{"n_layer": 13, "d_shared_expert": 0, "router_score": "sigmoid", "balance_loss": 0.0138, "init_std_router": 0.0293, "grad_clip": 0.5, "seq_len": 256}
Below are experts of layer 7 (counted from 0) of a mixture-of-experts language model. Rows are named up (a neuron's input weights, with its number) and show model dimensions 0-127. Each number is 128 + 24 x the weight over its row's rms, rounded and kept within 0 to 255.
Before each expert's rows: a language model's description of what the expert responds to. This comes from a sample of Wikipedia text that the model never trained on.

# expert 21
Bare spaces and digits in tables, dates and scores, opening quotes and brackets, en dashes, and prefixes like re, un, se, im.
up0 [128 124 156 130 144 150 103 198 131 111 142 114 172 135 162 137  91  99 106 117 104 120 148 119 125 143 110 138  93  89 156 129 117 163 151 135 106 142 141 115 119 131 139 163 120 178  82 145 125  93 173 111 144 117 143 127 149 117 158 144 118 125 141 147 117 145 103 119  92 149 139  87  85 102 141 103 140 142 123  91 172 129 152 104 129 126 141 148 129 121 118 149 134 112 103 118 140 115 104 130 135  82 116 101 125  69 155 135 161  59 117 105 125  96 113 138 148 145  95  98 142 155 130  97 150 139 148 173]

# expert 7
Prepositions and commas after a noun or verb, mostly of, in, to, for, with, by, as in Dawn of the Dead, abide by.
up0 [102 148 113 110 140 103 107 119 139 110 114 110 124 138 156 142 134 128 145 179 175 100 133 104 132 103 147 109 144 129  82 160 153 152 101 136 139  92 149 123 135 151 107 122  97 131  90 134 148  95 139 106  93 145  91 117 113 130 143 122  72 144 161 132 101  88 145 174 127  95  93 133 136 122  94 185 128 104 172 161 103 151 131 142 113 126 129 101 151 141 148 142 168 150 138 146 149 148 103 126 169 151 118 144 134 151 102 126 145 148 118 112 129 153  92  89 121 174 156 135 148 138 129 123 150  87 161 172]

# expert 34
Pipe symbols separating wiki-table cells, plus semicolons, dashes, bullets, and the article the introducing a noun phrase in prose.
up0 [165 143 179 140 162  74 139 112 139 125 113 101 108 118 124 171 118 115 104 128 124  97 164 145  90 100 160 149 139 119 190 135  95  98 155  93 149 125 106 120 121 116  80 130 136 118 173  82 151 102 107 150 105 105 114 120 114  92 148 149 131  84 137 148 135 121 100 141 139 121  81 106 154 110 145  90 112 131 136 114 111 149 121 154 126 136 126 101  98 169 154 138 107 134 149 148 117 160 118 124  89 110 113 131 148 157 115 119 119 146 134 126 120 103 109 140  89 139 160 192 127 121 176 150 114 126 127 127]

# expert 24
Blank spaces, digits, opening parentheses, dashes and math symbols in tables, dates and statistics, e.g. (1930), 2013, °.
up0 [168 147 137 101 120 134 120 117  97 147 122  96  87 119  99 149 190 131 135 176 115 140 136 132  98 121 138 170 145 134 150 155 126 129 102 121 105 145 150 118 144 100  94 137 130 145 141 148 137  87 136 107 102 133 128 123  98 112 127  85 102 157 133 110  87 143 169 123 161 117 136 101  93 127 117  81 106 126 148 111 143 141 114 145 151 125 151 196  95  85 126 127 145 111  85  85  83 141 129 121 118 142 165 106 124 120 127 130 135  70 152 134 142 166 118 127 133  87 109 130 156 120  92 144 149 133  88 146]

# expert 22
Function words in running prose, mainly the, in, of, by, for, on, at, as in described by and graduated at.
up0 [181 100 160 136 106 116 137 163 131 105 118 124 119 144  99 136 147 150 117 140 128 139  88 108 126 128 192 182  93  86 115  98 147 147  96 129 150 153 140 112 103 151 102 135 147 126 131 116 119 159 119 134 118 116 153 135 137 125 120 101 145 127  93 111  72 109 124 140 163 139 157  97 154 125 179 124 108 175 102 117 131 117 122 132 131 148 124 111  96 128 110  97  85 134 165 154 142 134  80 115 111 123  76 169 150 133 140 114 117 129 132 178 123 176 131 161  95 136 135 168 153 122 150 132 107 142 110 151]